Experts of a small language model: 8 layers.
Below are experts of layer 3 (counted from 0) of a mixture-of-experts language model. Rows are named router (the router's row for the expert), gate (a neuron's input weights, with its number), up (a neuron's input weights, with its number), down (a neuron's output weights, with its number) and show model dimensions 0-31. Each number is 128 + 32 x the weight over its row's rms, rounded and kept within 0 to 255. Numbers have three digits each.
After each expert's rows: a language model's description of what the expert responds to. This comes from a sample of Wikipedia text that the model never trained on.

# expert 10
router:177131190143092186087129139132169167126097099111147086186125104137105174144102146129109114141077
gate0:098173153157137119143142080142118095124175127106102085172137119095141161151150109129185079134090
up0:097116164139077125117140079135138141154210097150113123129079128160150144111116095110156123067133
down0:143051115100180131135095127098142129127119122072144069083079139061135146153141118105100158170067
gate1:099131109140178088116121169116133144093141131126083063118052197117134091102153105157159120141201
up1:105153097152131085122095077153107093088157144164074096130091152113115136128131093132118144134158
down1:097096095138114171102159114162093103159141093114102092063164167115135133136099110167175148102129
gate2:112159136187052129173095112141149095114074120167114090152139122145111127119108128113170104134161
up2:110128133086102044125142192146163067126057100149183107126158140157183139180096135102222084112099
down2:154158104099110144129158110116098130137090155068125150065068153128123126165129093138138050205109
gate3:154149109093155099098171078167155070134129125134060092150107156113121092151118137135070117093117
up3:156183146145130109130166086096129117092092169170111130190175105113128152128180156116087085177153
down3:165155126183171089129115112093055117083165081178168144142088157073103135129052118124147146192126
gate4:081181135162139137142167145131109090098125100124070120213114148120115132133142130051063121148121
up4:107150120160086142126129136166125108105056102139141143126105152123116123035105143148209139100189
down4:113099156094103117142139113061102134180173127123113122152119103171112124159162118139130130090087
gate5:127159125147175127161087103139129125153160159125151146101170139086114163126117167141196146072110
up5:124101144139124114137087088192135169128120126058107154090123106129097111086117129126116150157202
down5:177159109086122155124091084173127108134121096098095160161123144147111154159105132157142117084130
gate6:099122114142156147126170130172166136139151087182134098171080092173129069167120150111145135169097
up6:152094148146110141146082178108105131151123182081129169100138086150137113094136115137136119060154
down6:134172140117144152101160129119174122174184056150129084140101099185099115117132203117163169088128
What it handles: Newlines, paragraph breaks, table row ends and == heading markers, especially the break after an article title, plus opening parentheses.

# expert 17
router:152109135166146156096136153154094125142120113143128104125141097152078068093186150115131144132154
gate0:122079136084156149111147118202161140130065132159153094114077122109134205119188130131108129125122
up0:102132142159118104168127187084118148154093175138153151168132094173176103180109137131085152122066
down0:095162103129105144132097166085153100155179142144168093201152157088126125114059064158100128083075
gate1:172081102093155118104131117104129142128175130177114155139089178127191121135102181176146098087182
up1:140142160119152106125131139158154079112162122174124179150103144123157123138180180118158096151118
down1:066149154134207120142117131163046106068123176190168130160091171122117093113113180143136120128143
gate2:123121117161139111150175166151080118118125130115070103103108108109137109138131157172097117142157
up2:149098144164122140105124117125083199093089188123153131132114189126136160113126138034128153140125
down2:127163103100116116113110063141116087140149148089114158095110144155102049093151095123198114175098
gate3:146110106095128099167169047097117156145062203102131147068104122090143149104136149121112172134110
up3:062100081143193151147116111173103127136127153106101140139159098104098125135170082071129114115088
down3:140101079136085133172109082171110126151102134177135171113096127103100142116144041132150101137121
gate4:129146137100101086107132176109149166119192159145133101177108126051133163119119151050098142114183
up4:073126154152105126097146129091097165173129100127133103116125050126120163197176163123149122140121
down4:054063133077100144146131182098135121096119070113138188145163087136121109112044104082114114154082
gate5:094124073191132162139159122128167096153077122164099099132129082094050181113070106133153125093075
up5:112142084140094094145085139177147137117143100115141078124092139088120097120045200161149136112125
down5:116099141153151125140128123170167145117143129123158140159081137084113142045119084110138124131165
gate6:084109114090077147149165154140158164117130100131113125169183115068105139069168184127158093112121
up6:108105127068180116131140167149113108165131129150134146180145094042122101153108112083114144126142
down6:123132141103077146121073122101064124160124146153105134134139178147147143084174168175128161159208
What it handles: Spaces, en dashes, hyphens, slashes and parentheses before digits in tables and sports records, as in 3–12, N/A, (3-3).

# expert 33
router:117146132074109077177170116125120167157142102098129174112095093144142117176087113159143093076143
gate0:141113126124111112096091046186139127150143079234079113098152072107148091146134116173117150127127
up0:080148123115153130108126188156084146153141114040156106139076096206151133074114157149113147131145
down0:076194158127138118120175124103165120110148133115089139110143045153104156087059109150131150093171
gate1:158131137131145109138122125143200194110121118119066123129097143113094062144123102155110094128123
up1:129119090131174132131106113165117115139177082093152109099118101139144074076107105151071169132112
down1:105098140161106124071090125143089096186181172158110154141100131134133120152136100117090152149165
gate2:093176140189092123114130135148110095132134145154147111111083136142168080164086099184123072209161
up2:119105119134132173085121063078108137112152151133126164114136115130081096150174110105113162196178
down2:089112214100112109183136136149061143121135135128161153063073112143134108138153152106179092141165
gate3:134152131118213069166099117089082182163161125128099140114165127150119159189201097125143038054101
up3:160115095143137101147143118079215087158129222121116091108113179121116145085147164131144089136068
down3:138186165146173153125121140113146050136085111181157127163117105128084087144137132144087146117144
gate4:117106130130145127137095071140140154197115155115092119129110091106136104122150116126139096097091
up4:134067145109106138136122097141114179091167114105173090128105089176159122117151119133119112186180
down4:135166148140099153103140092111105111094142143146106127151119128092136157060040162154158123130107
gate5:113099140203148160172163125170130132098123140084115152158048108137155044116125143098152160112105
up5:190150137123077166134115131164143124089132104130115109111084145102124025129149128063162160076163
down5:102094137133165150106127177179154116141159085127170124111126178162145095148140117111104079059097
gate6:124096135155084150132192097117123120115130096192138176137114130197116143077122115113122117134118
up6:116174166127084133127187151102109027151121158090131114175086145147089129136146118096147167135088
down6:130135207104132139135099123088077120108171198093162108133081109141130126050125099103135147140101
What it handles: Prepositions in narrative sentences, such as in, on, at, with, over, by, after, plus the mid-word er piece in names.

# expert 46
router:080145083068131133150100103153128083119078111131138104150179169065095164147130130113155115107160
gate0:149115059162170118154165073140092127150159163117135150156131172137124099079123071107143179172175
up0:119126143147116099149169047097148104109106151162074076155154115123169165082144185168145120095084
down0:121118118090110201088181100098067096073125173110105130128109070116119126130130085095069153130079
gate1:062148151099110120112120139078094150106194115174096138148140114119206129136151098098150080147140
up1:135123138155160145128128130102127162134075139082155170125087122109137156167104115130111100127073
down1:138113119076178096133142161106140128103133127218165115166060148122143122157150150068126164128130
gate2:138049097143131122138161090170125110135129132140145194111176128106157131113102106142099131146135
up2:139150176081111164085081118118158122127130111131100141101120108097120131118097151121111096056118
down2:177154137190129096051100124110096099164094124096114105148193152152166129193150123104175104132088
gate3:126103164091156144129094124152079144146110115136173196138141141148173102099177155186131104124094
up3:139154095172105150108115087114128088165128124082120124028150222160114160116062133084168148253146
down3:123103127149112154127163140138092139056116171174168099079119133142155090117069079131176105162112
gate4:101176131167099072176111080155151078137118150148090115102163152141094121109138141145102105143185
up4:104167123135090127182147104097129128121071134239080123141110117141159161105138160116115144147122
down4:104154116188119188134143193185094095070113126140152128131053124139088134191162077128159101160171
gate5:096165157130168140140130082165091075084180133136079133077192153145165133096170095181137074080074
up5:149130112098091094113152145091159099131102155157067128104115106096089125076175159108127079107121
down5:074130123157163169136159174131139122121162123157160147158116108140084131129097123173136164130121
gate6:097120097096146135186116095177083133107121164131099170096084135170111168173104115207171136149179
up6:172125137131139148190143154161104126154147103110129098140155077152086114139104139118083120126153
down6:147118107120124088181108168159040129111173097154108126095116097092163158097132113126127151122169
What it handles: Single vowel pieces e, o, u, a and short starts like se, be, De mid-word, as in for-e-ign, S-ee, man-u-facture.

# expert 56
router:054096126072121125147137089167171145146095112129160173138126093103148162125128155151151131104176
gate0:122125157115067129155165092217128118104084144133080086100177183106126151081118115155068163083154
up0:092118147087142161148154096132179132071168140133103162144098097160113195100093124152110161116107
down0:098092073102188111079154151117168173095166113095104158118114122104119166146104130123091163174113
gate1:158119116123113069131200100139122089106117105134127131125092159109198104161118153129138131080098
up1:105099110192097113042144085093089095144088112178129192141104119124110144107127095160147182110119
down1:171128094126113123150136110151150111169145147100122060093107137132092083106126055110165119091135
gate2:130145126087107124148140115151077116110084097173095204081106065142111091163110133099130109135160
up2:087139142134168136078157140109096165131122173098088144189137162193118100119124067143134176124131
down2:092080091118113141137115093101088179070140130100085122058133138167151128170139091098181106100171
gate3:132118180095131195150152127131187065119097179130133087139099127138099101123111120132183120134101
up3:147099123135095092125112098106124136139126078125144041174201190167136121114102095153121129139163
down3:152141155095087103130122130077197138133194074116123081124104127172157100142141200137134124142183
gate4:106086091078130101183137088167179131100121121141098128127089152122162151129080119158136125104070
up4:143143173115144141127113126114156102167098158154126162114108163080131172150082159152071043134164
down4:177078102102127110149084134119161132150132114085149132159088138095059124145123068105054154148132
gate5:054102104111123146148166150183163187167114118141081148142119141094116128113137130132135095162101
up5:130046144097158099109141123165137134148127132104159146125164121090152094126162144080174116125180
down5:100118189167115091049127150146121121153134138136190194137164128109150135104108128174141113081177
gate6:101193153141135134164099138148120126111129136118109196089077055107152164182156161159150119139152
up6:122219128133081174074128133118124134160172116092100128109091118092143158068130134132161137125194
down6:094119141147155132112144111112095149074101162102155129132138101097127147096094162188167121072128
What it handles: Latinate prefixes like re, per, pre, sub, plus second-syllable pieces after an initial letter, such as dis-or-ganisation, In-ter-continental, s-om-ewhat.

# expert 44
router:146151140141153079110132107199169115139117114127128187127147115153125081201174127145122161153137
gate0:109108118166117121106102066154171107108174155090152113148120080122111176176172135100121130147163
up0:155154116098064096100121102090102160134129095125110115121144138095120169144166167107107097079056
down0:132146123119103085106111146114154122126158100161095077164167138124136059120091181130107162168097
gate1:099158123097108145168105145138038135160152146122135108134212137135127188096137121090125102137163
up1:127128135184114113143104130065126138158119114175104141158128090158193128159157135120139111162138
down1:150091115101132115139153130100165152133149167114130106126104189126154105131088083125133122164110
gate2:133081088128150138108165095193155135075153089128121129166152172133131101188109143132107077138163
up2:126149109147123174126097119127118129169149204096127110131114125156132142178134141115101186140113
down2:157181130102102113104122120121115145119187148164154049182139137121080057139121190124132135106118
gate3:135088215148147055143131106150105112125137093125173140156167164137175165143088112186159132137092
up3:075143176133143146114062145065163058084111071120132126154110112193143158186131155120102179075106
down3:088106117187158184100063100093056101167062098117136116115155077103136171117128185127149132153127
gate4:113097096075130122145119112092121094136130124102109174133158110134108110106102137123106056157131
up4:113129096163152137133096114111143122063094112084116132110131087089108128122150117127162136179121
down4:110131078074125179162160184066159119055105080123179126111163128048137109117132129173158164103168
gate5:112117167102143126118145125179189163090123145128112123133103086198117150174107102072139127147151
up5:116106067131140134133157194112126176138106102096110140172166118070161095104141169195088072130088
down5:100158112225157118136187120139137100127142075132091188151170172136109153139144136181158127065117
gate6:079132136179165134119139109127124137113147103149142115135153143127110162160114098114097053091130
up6:144146177130081139129098167134110161131179160084141144183124143132150140126168141081138139112072
down6:173123102152168113086136118147149119090126120106102102082122096143139151101144108138163111098090
What it handles: Commas, periods, semicolons, table pipes and "and" separating list items, author names, dates, scores and table cells.

# expert 60
router:123162154077115107091099160161184201137137117137112107109130091148140130116167191121110100130086
gate0:174117175089170122097107105168114112162150101097122144101218171154186171134152106182123122101073
up0:105099096148102156112159119171185124131212085089165138062159087154120147118141179085134130158121
down0:171163119183109067082136086064163143058164122184152151070160117113142132073098139123124156123129
gate1:114134180107108144159124102095181210134161091168119137146137145152156110047143138107184152175145
up1:093146100090103122116116071130134131160090097126129136119153019104201135161126135085113113170141
down1:119134158162139122147158100113120125126155131059150111145119054121136147157099113149117094126115
gate2:074102180139093147104121114129121090198106137102122138081109090157159157117120119134129131201106
up2:095119104119117203056145159132122083069140083128117094170108123111136173075143164119108075131152
down2:103134070058129112112087110148114142106112159118105089136131111167215130111151141080140098194107
gate3:103165169151095092076171169155082148135075138178134143131149098131084138193169126102132061141106
up3:154143125079137166088133104167066112107138105060130149150103133087128123175092082079126139110114
down3:053123088096127108094138120106047116070176121194141134163076098119132098152120175169120121076123
gate4:135126201104133081092131103201188167127165166118085109134112165148116122146173130145136155113135
up4:147125074135121073186091068102151130124114096137077108150109113066097114080138150124154113133087
down4:082157132089138138149144107099127102169195107110124066154176129180115147182096157130173112135068
gate5:101152186078112051115127148136089167140128118121070147125103132115144225145137175149114114180124
up5:080154184091134166111180149127089131133152103125107164102131148094155127090114099104115152213129
down5:173124134157176105112127073172079161145079111167171057132140096130152146117133105125066123101091
gate6:204144162109112134170127107162115086126104128175095150135134115159126142146129074129115134172135
up6:161127113125126136157073126086148134100084093149149127144074123119126122104198104146152148092166
down6:082109121159140140144090118128145098116079131105118209128189134102140192100158120135129175145126
What it handles: Final word pieces like s, ly, im, ers and closing parentheses or quotes, as in shr-im-p, rat-her, brother-s, birth-s.

# expert 11
router:136094128168107132113140156166184112124087137187092162109159119145112110150181117145086120145173
gate0:160127112107140201123075098095103150098096131088118128103090181142096081153134193149114136087174
up0:072152088162142154090113162156158145109171142090132166142113097139103140124085119146156142124170
down0:120108116143121089137075121109125161154156168173076076141154176153075159126165101144160114097157
gate1:158199158116103181112131115125085101119136130125123152166122118141174140106142089128130144200143
up1:158101081152137140146118150135114128163135200137126131160117106130158068144088164163135113057139
down1:125106136115205129132166163166154115150156162165160170142067163133079146134137127130160130130159
gate2:132110192124170137127153180086104120143113115061101072145116109135130165141118108135107115109144
up2:148113132165213118128174100161086142124151074098124127180147116133133141155164108065066173103086
down2:171160157133122163074150164138113132139205088064096066080136127101147135129147132091131148128104
gate3:071199117140118140167149136112149109116122163157109168094165223117146093112183110126166242145157
up3:098113192123115116144099167122137047150116050137168197108097119196139146119150194168144096131164
down3:144138162137140130107097119131142121168070168175167120108120136088092157061142220135141188175180
gate4:127171206132118167090176154126096068186177110151108202077113109147131104118117128166105125117137
up4:145137116117075120149154093084069166128132174105152155179155099141160149127145121095190139071088
down4:118078109187172084138144120117141101143126149087170144125107109101182122162168112095143183171116
gate5:126104133133137140107139136108099143106142105129144143137083094173163131132156099129196114132110
up5:135107191095083086102131159096152091162158156177103131191137121121092136071108119128134113079107
down5:160078149110091123094050122100171107167152150153114091093131126148174166081159151129114127170163
gate6:133125153128147143072154132117098200113124151143089088099137144096122158122171148129133135139127
up6:086172109060164107149136150096098182073130126072114158131136089151101135120205167100142089106070
down6:115170123092120143107099136210134171183200152095037146130095152103070138138162135088105123092165
What it handles: Commas, spaces, and, dashes and ampersands that separate list items, clauses and table values, e.g. 2002–present, outdoor.

# expert 7
router:155129157128105172220143130164121129133064109137120163153129149147145123160097109176122104182136
gate0:096120095154087111143136094159142188160121133114152113125108107163160117112154144159150146139187
up0:126085179072103156147101124104112088133147177126184131138157147149056118124127157110131185132103
down0:148143151112133098111143114115156171122069150133098117137075171135204153061147142142141123118041
gate1:135109148126089087118121124175047127108126179191142166166122112156079098076095097154132127173134
up1:061169106148055125173145131146127095136142137117117159076138145118131094042160109156218146103162
down1:108142081102126073093119153096142188043084190135136181101064104197105158103074155112117140100102
gate2:172094149087096160143082094069128144181099181153132205107112115155139165152168061145092128135168
up2:196059148092133155164140045149124042131094118148142093147112153142200119176131142161139117096058
down2:086174153091124085163105150069134137137129090140146136073062141039145114104132096092166113061116
gate3:091129190107086117098148111126097175128170118200164118202139164130118103064082122139131102163150
up3:157117113186113119125071133130077066136122170148108175105158111091151121124154161092157129145076
down3:151084152106141116099119130180078161140073099128118066141185094111139078106085099125123126111126
gate4:102195121097067134194196153126156127144169181114083077154137129158139153167116140147199089140144
up4:119148067115127135130104105144213167144120082083087091155126158161139095113183071184163116206130
down4:098148153092091084175128129131093142097098132169145118114147114198163156095097116077172132082137
gate5:083162162143105173057159135108108089128058203142085123119175165168167084124098077141193128204127
up5:134164111107144182089128135164146111141152088103068127104109089104114081125066090180179064123089
down5:122086108073122107150115187116133190094141108149170115122080119093148174134115160184118133117099
gate6:188083173143107143153173080144072118185174141087098136127145128127181142108147077058144111162159
up6:080131118097138180116180148101139055099119159105156108183133161134096161101122136059162101146140
down6:150147099097115129122143118143141119137136101165121074125084117144135141188115146114128160162160
What it handles: Common function words in running prose, mostly the, of, a, was, as, its, his, often after a verb or preposition.

# expert 52
router:119115106076130056083142145132115122136116108109118148100113118160119161106112093120086131157147
gate0:113155135122124068153161140119107120158168100170095102158113136107124149117122157101101062161095
up0:217116151145150120154122052075096098126179094141143181141156085105105143165171137096098112120123
down0:131134106156067118118155150096100085114151101119121116169151126092083094159174140187210093152115
gate1:131094145107081127157168103123106131146147120163127135110060069136126149087118103112108147154113
up1:135109103158100086112099160096138094140125145102093143110112146120102112158154092112182130154148
down1:155087106107075117098140150164182151129085067173105117081138127098167087103111167111198117126075
gate2:065146147102151102170144096172070148144132125143161160143043157100153121121131122101098112133144
up2:056035102082177128126136157121097143122109148135179101124156098133131127132109055113161098125131
down2:091105141094108152175147133118141179116131132106126145071122109115188135164090169071132180122065
gate3:203168116031214128170150115213150143085069116090137158150116122168163141104100167154164115111156
up3:072162142105153146083143104101156179064127145151096153171105116100044140081114087110127148102076
down3:132102147152168143148128080130122098227121132189120113151162101078152141125110166148107140159086
gate4:143092112165122107123131090102138151044195112163143134142173161154148155114202137114111131151052
up4:177131121149176108127103173123137099095116158165116168114125124122123146157087107131130178143111
down4:129089132126137103174125102123191155110131108204125097105103079076133112127150161135096133112142
gate5:122106128098126137104144105114195173135100135164124116102173177077118102095151132152160141132101
up5:093153068127178160125165095183117131175120100088111103115151092140193093195107096215077151165154
down5:131148130170092136136100132164129119141174136114079115155181147137193126114095164152083154135177
gate6:115123141158151092147148151106154086151122123152087112139103146111108171156105160170164117121050
up6:166127159152091095112112129092152149108122124183131112132148125118082121106089152091165133124133
down6:036189152099144154123152141141124183135136134155163141148164137184122164124122153177159120102192
What it handles: Final vowel pieces like i, a, io, ia ending names and words before a comma or line break, such as Sápm-i, Alberta, Stud-io.

# expert 4
router:100087107150104153097106146191097108160089129105168134128065106146173144164147149107173111180129
gate0:100145150131117125071159204198100119098149136137193110128096114092143059152096105130171127090107
up0:165158089199057132083133087156147149135078113095134160075169156140159148132079130088197091129073
down0:116116107183189148106079099150079077116168113126169116135166096119185086154154138146134100105083
gate1:160110154176103089138120095158101189139081118118163139127164159115140123151156122087118166141100
up1:153106089149144146152112104092118153123132121107086122110111148159085121145144094097122119204091
down1:130132160099111133117152142094178116143156097073090103097144138176113177141131072105222107143106
gate2:087047101137080126133143116180095145132155154133130155155113148118122138090140121138162154175147
up2:122159103132126107106143108124100125159148098137096069131056132154154164122117108130144157108181
down2:143108144136121184153166104107123122066128120143127126161086172082103108151134130142134161139135
gate3:096150107235146149197158135133140128124108153118140108094115119109093159127187140191120115200172
up3:091095082113147101142172153168189137179167077164149147158168141128120080183071162083153113110137
down3:143135159116137108177194155131164125137103144203125119181130145063157080121179114125123134123091
gate4:106143119164130158140140116157126127058142147131136081126098148131130131176116114128114092169158
up4:085107189081139140124170123114093171113105099106166155132154125078210040141074121100122105082151
down4:046146098107110157173098100114132075144109115098127145134128126149083135120162084104158115096114
gate5:124150181103150142066127083115098136127104184158185065114106127098151115162119140118134082204193
up5:141078125152092163147164167122126140112148101125090111127168119135148103067098117163082153111114
down5:097166149158096139126178144133152121186091105079157094197096139130110166150152059134142128053138
gate6:137127127140101114089167126101119145148091208157145075090082153117111124169123167163139122146089
up6:113137127091130067127128079120150144134146139125169143112157126185156157122132146110117084145098
down6:116172127138092117169079028142097102163149138143120120147169123114134166115122188137106131136122
What it handles: Opening quotation marks before titles and word pieces inside long words, such as polic-em-an, Acad-em-y, Nonethe-l-ess, Agronom-y.

# expert 39
router:128148126160178035107086137193074153117127104107128155153132102120109079076081153147101151134132
gate0:141134147201081144139059066139105106089144091163113068093117134153114111082148074149145151107137
up0:074157140181099075079162118179104160209156169096114111085133151146096163109140086127114125098118
down0:125124095132133084123112137155138069141146098132187166166125134220147148097117147090109140147154
gate1:161154182080083150108121108197127109138125148175194146121104161136131109129110146146099126081135
up1:129066144069120168082157099158131072127121171082147107156152145182205101114162095097129164126078
down1:120128142146126129181133105159127136193181102150136153101114137150102107119134102151095081162167
gate2:118154114166112144124119101142103182110157157104126131103119164176179114132093053122057063119116
up2:170152130153127116108116077057086165103124133114148183107059085178164161078154140166109172124149
down2:094102106116185071078158176129112141070086123102134131133045129172163097132167128140105145177170
gate3:110100177156170107109097110068123139147171135107141125132152212151143174154146088138131105136130
up3:139151088119114136136135120117141115122098095167138112096122148108094146077170137146099119079166
down3:146123097074102147168127109102158116093127100143098103110153088121115119111174151153127117162150
gate4:149138114124143114147069111127135110087186158154120159119093096088108114119110147153187137110087
up4:123105171084043127119137144111103122097127116126120061136148082144127139124107119102065119078201
down4:114165077143165164146039120114098116150121079092151179141164091105099121125030115105105153167106
gate5:116113118138194106176125120112077151090146072101150109133116100171099104160104094147110132106120
up5:116220138101088083126135057139105106138139180065114121126126160146123123106127147082040136110112
down5:060080141118136137154185219147129144135132115171106163128074182081145127092116127149144056102147
gate6:121173170129181126120164123134062151059142054113184148193119110125132147122153126187130165155140
up6:113150154125134135155105129073126105090142138089127087089198121115112187154110137058148099086157
down6:133172158084147113093166094100099079109153139093129055132139122128111137153143095096133131133122
What it handles: Pipe characters dividing cells in wiki tables, especially at row starts, plus semicolons, dashes and month names in dates.

# expert 0
router:149169147168132139153149082102129077158180095132148148117163110140108101163206161081118108151153
gate0:089151138143131153165099150128088125132161112189075190107163109074108137073133155095168140097157
up0:133187064130121150085105160198134139146122093057137136116071146146110194123170142100131099178126
down0:135093123124111170128160155164116168152125119162180156136162090114119115166100106125084109195153
gate1:119132171106125177137181081142110133092103150083104124174128106112211080040163092155148095137125
up1:105164131138119142123113171125162164110164134111124095128113171125115112136112119116054236143163
down1:090108081116135146155143174141099188110131166126181131141174169090156160113145103171156151126090
gate2:050208147139121130110119162080096175101184119150074156112139139105115118151193150124097116141129
up2:120109054107136124202109110144110123101183098110118091090125101133095153139095130096066095127131
down2:121094177130126104129118116110159142222218126112143113121061160142151157049206076114124125164203
gate3:185142170079151216092113135093153130112073124128158183089163110138126156156144131111127131127139
up3:126124150139101157146120120086121117118147178123118099111150174149141098093174114132139209139104
down3:122129182246099116150104111082151105105148077121105177157170083172110111098114099110053162121163
gate4:113108193145146135096171104113112122159126084165160156106176119141155110173103136172158109096119
up4:140163147144122162110041114156155140115105176110141112125155163135146140140159140179137190126090
down4:150135093106174155102140083075144193121107109133083063133141159087057072113158069030151095180104
gate5:119106133165178108152105081122136119145057177082164100106105115118077135155129110150136128112130
up5:075091101185152116108160094159142083132161101100127188148119135111147148129112156129096086044106
down5:083167148113133119167178171155104118110161133125162181075117126128128083199100117203082102172121
gate6:117094157135121153152180115101089203116112125145142137110122126097084110042083131139100107181116
up6:171158123094079058102118122134130126125156115095186198169134165131151158149126118029162084093144
down6:127146123163110108090129136102123126114088112041199142176142069093172137156122058088157125181155
What it handles: Periods, hyphens, colons, pipes and paragraph breaks, especially list-item dashes in infoboxes and cast lists, such as - Occupation:, table |.

# expert 26
router:173127105182132126099148168152110182162122068144123108051148131095120105143164151123116161194127
gate0:148090165161169137092113136093151172045153106126096126067178128132119131110137120150122207126148
up0:153183171157111133109151146081153103173058132153110112121075096150098107142183076150114086134137
down0:090151128083118129108119132163120092046142132153169170084114103100115176167133097084144126171130
gate1:128104107210114138125097136117126146077112149149134171143126189098137113152161181170164094127141
up1:144070143094151150156089163120112107097093164139157134119149145144075127118133164194150108111097
down1:150162088102132161139135072134107131118080146117112118100100122159083096104123126084164123162172
gate2:136167160183119135109159080125116136094116138087125146135175124157106151090103137154135164129070
up2:112078125151108121122096151152127130118067176094171104111159190154129175145156086113153149145106
down2:121120139177131074108085134094158132142135124146152144152188125103136117085060146094137139147113
gate3:125170106153103182159111116142155154108113180106085124104124214157104120184101175134067187125131
up3:119148103102139137109137168165151187127106166154041136171145137057067122165120138132149124150103
down3:155123129083151070156152126134162161096135128151140102107183179127162145072117149140159168147111
gate4:130120152170143114146143088150096119099153101101093076066159129086091113123147121092136103180115
up4:199106094091110130124155128126108101141152150108149122160162152133132158107110109137101118098111
down4:171177158146099147181139122154111150142065082147192114177128123123088120120131174119139136123165
gate5:120137122172120118115176192131156226144132170088129149111136164128166140073149121086082142168172
up5:105155152138177154103126085111114158118097074132132074135160139060114080173176110104141127170145
down5:155157101129128086110131084175131109089121155122163149157135120104122197130078132132111044190116
gate6:125113109110102112147151092108121161170155177128092167089114089122157138124117111131186197113082
up6:163174119135150083162120099135128125151140166161092107164193122141143133111152161140115148121188
down6:242094099132121153093103115202159118078116202151132161106137127142153080129068121103115126160074
What it handles: Bare spaces, list dashes, pipes, heading equals signs and paragraph breaks in infoboxes, tables and lists, often before numbers or years.

# expert 32
router:131179065164129121126096131147141104070131119102167127122118167122190195187172155132104157110159
gate0:058108136128135122133170155180112131073136100134144114118153141140140163127167160130183146151097
up0:197071096123127144183128124146132111161090103136188116101094095186147144114135122098138134140125
down0:122126132169081146143034122123123112092104106161154140138152128143156141082166130135128146142122
gate1:189181065158165101128106152222089128086136128136128115211113094133201172100183120187153091123129
up1:138170125116137125077128096110141106094143075130116139169126112091116074118139120142163171106099
down1:104098149162140098155116140129143140149177118155175135091092136150148123120201163134116161072217
gate2:185128095151060074091181085121165062104107127121118119083128121095115117210118153090106107141111
up2:143167080078137108116097158131083097062134183142133143123139156110163045123136163159100127127163
down2:139116108177052163142095145101097103118093122110101096115129136139138125154135102134132124107103
gate3:121152139174155082138115096121137154155102119094141133059057205145209147108131112125122125156112
up3:145146131106089112093098113140072101116091101160169127130121107203108095117123132111126117117131
down3:119191088150052153177077105151192164132076124086156107093168162130143060117104149106093148141130
gate4:114129144117138108181124023130149079083078146174161103169109114059123152134165176149113159156146
up4:092114156119158094140130144124143049137225040105149123152111087148059082172116122112129132130104
down4:139136120070141170129138086161134103145177082111113051119149148145119085201172179182140119201147
gate5:126157141132086112133104099133152146098159141138151108177085108129091168166103111156128133112165
up5:122050078093145128163130127153123145112157113139154143139101195183159115158106133109131183129125
down5:130138132115142087076135130181173190128145074129118141122063125101227085138124104114151091146107
gate6:129157143185097122107177138135117150106158136112081073077129180184102134165170086156138182124053
up6:100125146094129181190131161115156114179112104136161095156109077074129072131120089148076103141176
down6:194129108118103099145054132105078057065206150173074158108116135143119143109161146156167128147153
What it handles: Final vowels ending names and words, such as Cell-o, Marth-a, i.e., and capitalized pieces like He, Re, No, Jo.

# expert 28
router:176160101154144082077081127139137104089148126143121188147162100129067102144094166126137154201101
gate0:149149140131077161160134171159117140077146108121093177126110057086101184151124080131088152160083
up0:107128124107143127178119128123099097070123136138201128099121091133187084096129166074113101105149
down0:096120119088082195148159103149092170136162148139118113102119141106113047181140121142168131154165
gate1:144104111142108124166114101139169171114132153086156101065155147100120108104191123147095136154158
up1:173095124148153114134109159109136118107131157093160166082128183156110210182101077114116114197097
down1:108141021163197143149145154100143090149095171148094105101096128114102112144107156115074101118112
gate2:101095109119138176131141122161090130173086140110121132064150160162105106173099145180156137166147
up2:167076120054129085081049080108114165115161134194195113137123179153109164150130115142124067133129
down2:127063123096110146124125175128137119125167099109122057131059139066134161146122128094153122105137
gate3:114134115106119133137072117160103191131085123180040127176173112083111163156118143153092193155151
up3:071112132128164174116122181119113089184119178154066188120106135160191114097129134126139123142105
down3:105124108124130122086170097118068126115127146144112130085171098148104110118151092138146147094100
gate4:132096173131139111106095129151101147165182169185131153115139121141169179153163151163137114176126
up4:156116137133154178139109083110116072170071161106144155121149183108137093123125128224117120085135
down4:147111180146085137129107139110154179163130133094146101126168089103126158117127177115088104126126
gate5:126108085107134098080135103082211150114107132168136148162195143102104144151147085174146107156138
up5:128157134145147104138148191125111137095137168118098110150125124123186066110110108099182075112130
down5:088151147061150190179132110156138133170216160154120121156082124101032155103073121111108150084184
gate6:126162139095136217084164111151147100123092143192125128105152108115118078138126058137141156137093
up6:168125159128166154132100128106177108147081120166073052167153153134095163111127155115099117112064
down6:137161181139160137164160115129124126164108123118082106104129127165058124116147118101145099166139
What it handles: Pipe separators between cells in wiki tables of sports rosters, election results and statistics, plus semicolons, colons and slashes.